python train.py --n_layer=12 --experts_per_token=8 --moe_layers=[5, 6, 7, 8, 9, 10, 11] --routed_scale=1.0 --balance_bias=true --init_std_router=0.0343 --norm="rmsnorm" --norm_eps=1e-05 --seq_len=2048 --train_tokens=327500000 --steps=4998
Below are experts of layer 9 (counted from 0) of a mixture-of-experts language model. Rows are named router (the router's row for the expert), up (a neuron's input weights, with its number) and show model dimensions 0-223. Each number is 128 + 24 x the weight over its row's rms, rounded and kept within 0 to 255. Numbers have three digits each.
Before each expert's rows: "gets" lists some tokens that make up at least twice as much of what it gets as of all text. This comes from a sample of Wikipedia text that the model never trained on. Tokens count by the router's weight.

# expert 28
gets: "\n", ". ", "|", "\n\n", ".", "3"
router:094124162081164093161139097118148126136110164103123126118150153089110182132119117122113108085115161127138144128088158133151124103101167162164125111080126104110109120122094125160112125152151131097140119134171127104127128125167082133113131106130174141113107119123135168166107136140110125119133130125118118136167118141085062114121121123078097093117144151093107086119142129112115122100137133124116109088094143156103150145115109121166057140143162132146104087118130154107103120113153124123125139123149125118150141095108108130135158124133112145101168145140121118156125160143105148159146122157124162056104145153131126120138135083069116145120143126112122158082072096114147157146147
up0:108151169114164176190097130101161132138142126125161115120162115108120138143128102135127142061149096121121126119092149101142149139156175133128152101131160142135131131117121096147140149113123101145165106121130155103128148115162155158082155124143120085088126105164046111172152099138144129135123071134100120131136122134144115145108121102138111135118130188133145125144141112116126180120108137135146111130138168108175129149104139130128140141112162165114122110134184126114115117124075164127129119133106090136155154156135135150129145148118141141096168159170116151121146136139113124171152161140099177119094121080126108131136120125121090116094126139118118195113085118103154141135119
up1:124110145075165110094167128149141135118125124108149105159138156133100105132083097111123152145144114105129109147085127125131079090142130109100154136093135149119135115083084181144154119128121131128159167121136126100103130085114123124128056157123120106118108127145119111177108180100133120080142089137084108101157141164110166117144133116117119132155105143142125110142157138114111177152120124145100131140151154084154105125093149158171144092115150125096124098152099113156124153104151090114157141146142144176152122126106150124161138147117143131160128143128133132116116126135140123137144132119100148167120134143106136112118084123099132191115120091095103085116122153114146164132200
up2:142138100110152140069136111112142144137107141125112136147123166121155166144142111113138143127087143132072105108125127130120132105087066139139143125125088109112097138148112156120129146143117109113091120160143117170160171188127076157100119134130122150105132151123121164100098157110117129125131115077135120114139122156140150138141139131078112149150163118154149089096123140162129150154113146143122137078158096166108124119165113096106069145125101103131115112134149141135182105105135141131099116119185184162123158120091117124129138119156081149113131121094140146141088100171111122144187109165139154104110167151152124120132171115128140105148123132115122102167116117146154134100127
up3:120155156126128119149130081134158113162115140148142150154079134127098149116145126098185128135169092137204143148095125099094122104160097125137142090100120131134137148122121147136070111104119075113164128099122119065142106134126109129138177112146124101147093107093142103133058120115129133097132131112167077110143106117141091099128148144076113109141119142108120084105149125155102153121129136143127103109079129085131133136119099143119107145126143139115105133106127118176147154122091138164152116146100120113136129123096140098144136145120134103102125098120139137116128175173153154134134131121141157090133160125153115144141115138123133071118123108100139145130157168087167144122172
up4:134120139131146137118137097115150108151152131115109137110084185109098149146120156113139145129185103130144163117095126134149104111158106121117128144153093105150111102119089130122146106140132079137115185153102147119133139151096142110140156113115152147144138088162173146137121141130168109101154135082179133135122117067117124111137103080140118111086137076093129118119117127128110089107137123163082154166119097119086145110128113120103119087160136118128134134119104159121108154134104152137151166114125117138115177152149128168160099150106138133126159126180141119125170153132133111120131155137139109104072113126136141128070124100112131161135147104124151073118120103162140165151184
up5:139138195076150093144146085109100151170090127157100116101114157133160131113118126133131103111126112141136123139075149089141103113120166153120125133099135096152157094126131138094093142149124144122114120165132162147179142132147138157079109151200096102107128127120115141118117117113090095129143101113121119132075147115141131112098114131131117131123118160159143103167139110143129143124108136127127156135158142141117148116181117177159126129147147125139117127090151144112089125136154109128114100120120112141179117094132105149115163149144112141121168131202099154155159134158125104144136087178108158068115158113158120134124137088096155156141131158124150143113124102128164142146109
up6:138155109147166129145117134130153116141090113109111107125154097124133120139120168091123100111123156132122145145152105157147183120167160175118122136135134206079107087104090127150107126147101111129114139098123130116187131160125143082114109183145178104129144124118111165143161088121176130124142134117149103140132157121115109085126136116120116130160117149108072119145141113114168123098118159105130148125136148148090140148130144154131170126096128142100166160116151138124151127144115152138174159126111096119129134114134126115135157117146082131176106092152073126176116125170152138131127132147150152076124156156161156161150138108091118148112177117118141132169104123142119106130125
up7:140136131146107129081130074097148141153097162145124126167154093139155124075122120120102122133139147131183178119104094146108106130116099077142133155127130142159118136145148147146143108156133108141129071137144131124120128115102135144111105082160120126120136099122138149154122104154106090114119129104119140163136154125146093172156131141104109073135160165122116172081074132136137110110162117101120192109114157151134115140122062118144084137127125158139125171138109131125159162099155124143156138116101121188162124116128118130153107140149116126110150091101108163089165121122141130102178139117139162098180138142149144138123125082116109118128132110112101140137114167122106144127102
up8:107141155123147154138144128124134123151107141142131116118173117161118106101164151129151135130117119119092157120156106124133104121112090106106138125114122112095111124129104129150188106157134146121105118099119115094160129046151090136067053106105143121128103123119163153161161107126103134139138141153156091129109144137143102144152090092077103091154149140171148135162149098125105118099159121141131128137147137134115133157093141100122130121101146103164141081120135127146153106150162146137111116099138090135164125128108183130159163109116141072114128111112113118150106101195119120159097104153132166115136113115108152110138145123083092138118116133089117145112105139148184139108114
up9:149118112153130090119121134100151123136146130101095131197141116103159141124134090131112161144109143146105129136138116111121110127088131169108134119114152083138122100132172104125095137122074116111122115088165180147134105100171143121138111148169159138112137117122095163141133137058132099126146120151120135130114156157126132099133139119122087094079168072164103118123141139112138091152154141098143143126112084164111136112102107139118101145133135107160126132145140178137126106129153116125164149120153142106138115146161159118125167147060147100112118108150127131092084134123136108117130082137160098109157136140176137075146116081098107133106111129171103123084112127123142106114105
up10:119166095130130135141153127142101138155123139110104109135138146128154102156151139148118155113103142168113132120090155087104143104124114134101101132139098167119163120162099170139168129147146097105104120139126126131111137153140129185147096154132141123126101110151134093122142132122090100094120143110142128150156083105090094126093111103151095116135116124111112138139150123119115111136178150148140108147130139146149138171136143171137155120134091122110166076159120117068132143165093165123179145112160101098164135172143121141142135146105111182151130101131076117147153149115146159153097147115135151088134143132092150128141117088151140115147143093061139137139064149127092158155131
up11:137106118153136122140139117138098099153143093111115089150156153146148100108143129162108129125125145136163182141150116128144139152168096104094114138147099125120136162114101165148107121150115158142193130135161100127143101134163102173155156087150118105102111123156118111131154138133116141164136094125130164113153140188083121116193130132102150065153105118124131143123150135140110170118111129158130109106098099156158161129104129116117116161129165132138187142150128145174117160122149151135148120137127146123140110079138096149082185110143107155142139083101143077144152113087161130107131114154104168118097150077088120114138123119107119115151106132120113110132135128113127140142102
up12:135142152140129070156136134149090136164115149124090112105167100155163127138126146161108135086167166119125146115119129106110141138143105086134138103108096091118088081182088133130175119083105153102124136141129120073116119173155150158090120104176115173124108099135146108137099107100112121122137100151119148161103120114128138103113121111128131172107099128155149125127141123104109108083155122150138108100120109111158117106095134184172088116122153162106144094124139130105082157068139132086155150092140116135124114129157130176116152116124117101099132153181112099120123127098130127130119129136154148094124125096088112109118140120135146127142144105099127095104117131109092143147151
up13:139135120106156107174140129115121131116131133165152101120146141141126150094110128111175099129103185139117152143097101120156150148146118157104164165121155130136145124096152156076137123142167149116117122152156146102087125125127110121106134110135140143142108124090077111129130120110163120140142093144110098086134119148140112171116121104102110155086166102133138107115096161123115171102107156115119147109116110153124102147141103135113110161129142099121148122096113141102107143122137126166108133116132160131107158110114169151085170130170082105081121135180153148147148112116114134155173080186090163123107129118144139168152142092110110139149089084149148115108138100143171107087169
up14:097099094113183112123117122136146109123170138100161134127155135143119113131134166115131107147115102114121144124151147114149112135135156172134157136132085132099071145146133160103121089138139124144153129110145125119100105077106120094123142125091124115147101092127144137142108120103190116155132065102159085127131113141134123106127114168131127130126098110122105113076139069135106106114158132137125094127058179147115088139137114112168182089113092126130127113118136165118103134150111137147108088117104108120151134091130136089133135117116156158117101111171194111113141112154157151138118098148154144109122165151148112158125150158100144153108133181123135132172095114147144112141127
up15:120136124155132116136169103046087134106154165123108149112124154128131116156122145125153110132132124156130131101137132146163144108152116112179127130142104118171137129130135118170094170138113122119138124089139132106095136176125123153130133136128156107144107085145111143106113147132114093163108169108094132143157153150135155094125139097144120134165140156085090104079113136135135104124102141117131096135132162146143131123176075129141122129131141150148127117140150163097119128152159090104118121130150118063168107129134109089153147137109106105154159088152100148193096118111155097140076122178136144078155147122109129158109157129103159149132131129100119141160083117104097128166146
up16:099109119070200111158124138138134146164176135109098127115126119110144130165117089110146161157136136099113137133075149135148079145142149190182110152085140161143160139106129154131130142142142118108129150172146133118139097103111109147164087131122181119128114131109137127137104149142130139173140160119142107152106131129081150129097090119089156142154168217120101155106085124106121130143166143106164163122155133116136125122206098058096096108132138106121150114098127109123126119138117135136126154137146098099135118120086115101131125117114135152124138116148113130123147110172126107117143109139120105125145088123125129145136127117112124117146156108122104150144149124137154124135138
up17:085144157113137130141131067095138117142132098118092110150127150138101138152153151125152113154117155098147138080131142112148135141150115138088114135092107109119129139123153110130091157130094138112177094122114142164105134091135128134117146143134110148157117189115110111117124115091083135141118150099054126130111112092135098125118134103142117149080118159106094092142131108129109130112135093138119161169135095150123134121170143131139139147084148112137104112118142145125178144070133100120124131147151090095130128148130151129122056115150101103155127153162159144132148160140145168096135124176155163142121073133147108117118111159086134132165115113085161132108169102131103140099148
up18:095144142103126123136119098147146138143098142126130107142145110124134110109153109137147157149152108121147135158146114143109137096156155149140162125101127156164107134110074159151111150148103170120113142112150091128152114119147130118147098080126130101130139106160146115136123149147128132133093122093109079127139095160135111069112131112098117172105137186107111136116159143122118114092104154100128137164166146135157083162145116089169120123109103133149141117171137136133106181148146151178167120098134115110097132153081124084155169143149093146118129156136140139098155130128103121120084129148088146103100140147125150105120142140052150156091151173159100123101096134125086109159149
up19:134138130134090145175124140092108146142141168129116146138149126128154117147127127104107112099117103091127165107135134130147136117119146127121150143120113109159088110112121118135147138143137137119117115119082121147097136109144121131119097141173149160132134159120148126105158123127119161098155167142090121156133108096128117112127121186110114088134114137121087134133114129120098091133116120104135085175080153167111095117143131153107064147115144111099110108126165142105100142102170164128124163129146130159177170138100163141136109112099145149168165163104112120073090143123088094140140166120099173115155141137137096151121126093087095164125152162063171082090111145113114144133127
up20:122179168151146120142136124081108130111109126116089113102122126154151137121116122143125131124107155110129158120096167147131129141080193121161100125140131156164154152091128113132113139125101159123138154104153102109098151143125105159109134132136155104127143099143093112125089151125109111124146129150122078124161150145113150155131125111172137121156129116123143114138143104130105111059147136150132153084107125134132166137156147186160110128117122126174114077131098144147131140137057137119105108115192135085156135127122148149156117095090135154123149086133094095119129140135112139102153172144136140067134130150090133166149152099084103156118119115104168109162134129125122086124158
up21:106166160136117170151120104147151130138138177108127138144121105186149131121128085126158137113091135111102163123099085131161088090155105170130121143094143100118145127112102106120101126084141122130111163142127099091169122105114092120112139148146121113161126096130104156123084109138109119103154129143104111162160147136141139114141105090151106117133129125082056112143087092151114139083150135142121126131168155142125141148119166127147123120102150090190111086161121125123068166121118126101105132158126138152104111170150121155136096084127094159125149167147140117121124131165145083119093141176134156110125142110137128132144158108139104125122154101131100165105121125111098146129113
up22:129088164126109100131109165163148127141172136115127179162122127093121164071124116147166115076100166145107133107129157176144100134116125149138091082106156138104131175149157145137112137121086126123141128084151095152128156109130103106129138153120123146130105137140122154126149124122115155149110109107151152123138119145153091125124153113170114146166174163123095132110092106145107139104162177148140087148100121129085148132131139146114096073119176135135115110113105148103098132146166135133146120108088144147135148156115065133153177107143128154102101085109111106127125154125088121133154111176136163112148128125122120123101095124089145136119122103142107143108133121132173097090127
up23:121126140146145131135143158118102147143112167083096127094107094158143137122124157108086120157126134192134109114101073127134095164153107112150096160121127090134123083131119138120069132130103113119138149124159120124141120144148106146132122152131131147094145172124151128142141125103171141146129132180115144129106134107073146117116073094141139133115156145170092144155131109101153107109129115107118154143067159136152117119156129143167099089108125118156100136107139101064123098145151140149142115162104131145159122109139127130117114098113127134125103122139147090094136105158134112177136143146184128133122099077147105105146089074083152121109115125100106138116125081120131121165168
up24:135163136146121103182138149132147143128137139121116105094133134112092169134099131146113125139149168118148134111104120125118099103126172094136139116119125130145113131120086139115148149165146128131149160134147117104109131111162099120087157131116152107127182148114110173091133125115153096122172139133158147113140156101111096136138166106121151087169111098120130085086146101155143161117142125117119141077153122104087130094130152172098100104148103123161158103149112135074083100160121119129123127083170129145151121112096170136126121156137150092104134150159190126163133128083151136127164101104115160116138152144115109129093130108108109163151138087159137150145071109132131166114162
up25:139087168107138143105097096131120091189147113132139137103115165136123168148140098167109124116129144156127100115149182123151097111145111126168119137101122114151136140128103121138117154142159099150158177106142158130116100133099117143167146114148122116144123133171173157113095146109141074174165145137143130156134131119123170117106096142067120100149119123113186119121136097114131116108158142109140141133127110129122113151153110115143109137136100122098136096150101123107156160087152082118088156171180113092114153143132125111147109137108084119127143161135146186141127133157142074105096115199130163130121124123100139136115118140106152107156150157157129142109131125134136171103142
up26:140140074128168159141137103170116114108142142130121112125131117132135161112180117132115145097130168090149146102093106129126139145127117121144133153090131131124137126122127119153123158154099115122129111136180100091164129146159080129168130130140160112121100087098138098120094124138159123118097120126152078111167134122130112123126124130111170121106165101125069132128141094119120116118129146145145137117128151130124112130112118096157130112125131096153105073084114154069131172122184157127134137122115134120163120073145114138127112086128119168105116118129097145157195122119118118135161133129144196172115149138152111137142131091099060164121132127114092146113080155119137117155087
up27:110160179134162122123147108101087139140120132102124080151122110175135174095178151173121125142155127109127123114204144138144112121132131117148097136142123143109121125110087135094137158127094183130127134136144105127136134129109117118148114112126181122123111099087097126111115164161143123138100137138139146160167164121103118096102137082126127133132163134085091129122130114112139144098161125087068125148101086138139110124120131161163148101143091142124118068127146133148134136139174128114169130124122165122142133119121127127131150133119091194121146094130085147158133147172130131157107106075152161131114106148131166085149093118086114126098138150156145130120126117124122159124159
up28:096146137098202141122165141116127119134152154140156119105154112160136131140103116138160153161120111099140163135135144133137148138116077178119121117079135137107086114090182152095117110141102140109148134143109151130130102142103125127144106117112121100155146170153106133143124147111105140144125184120163166142145122089129100087106141103168113078126162133097134083130116125151117141112152161115130061094113112152122162142124097133156127135149117100112119168146132160135129133122143149139151159105116166133123123121109128096089113118092119087081137126133082142155146133135081093172086170153149141103121086144120145088124105124109131144123144168134135130108104089113118105098164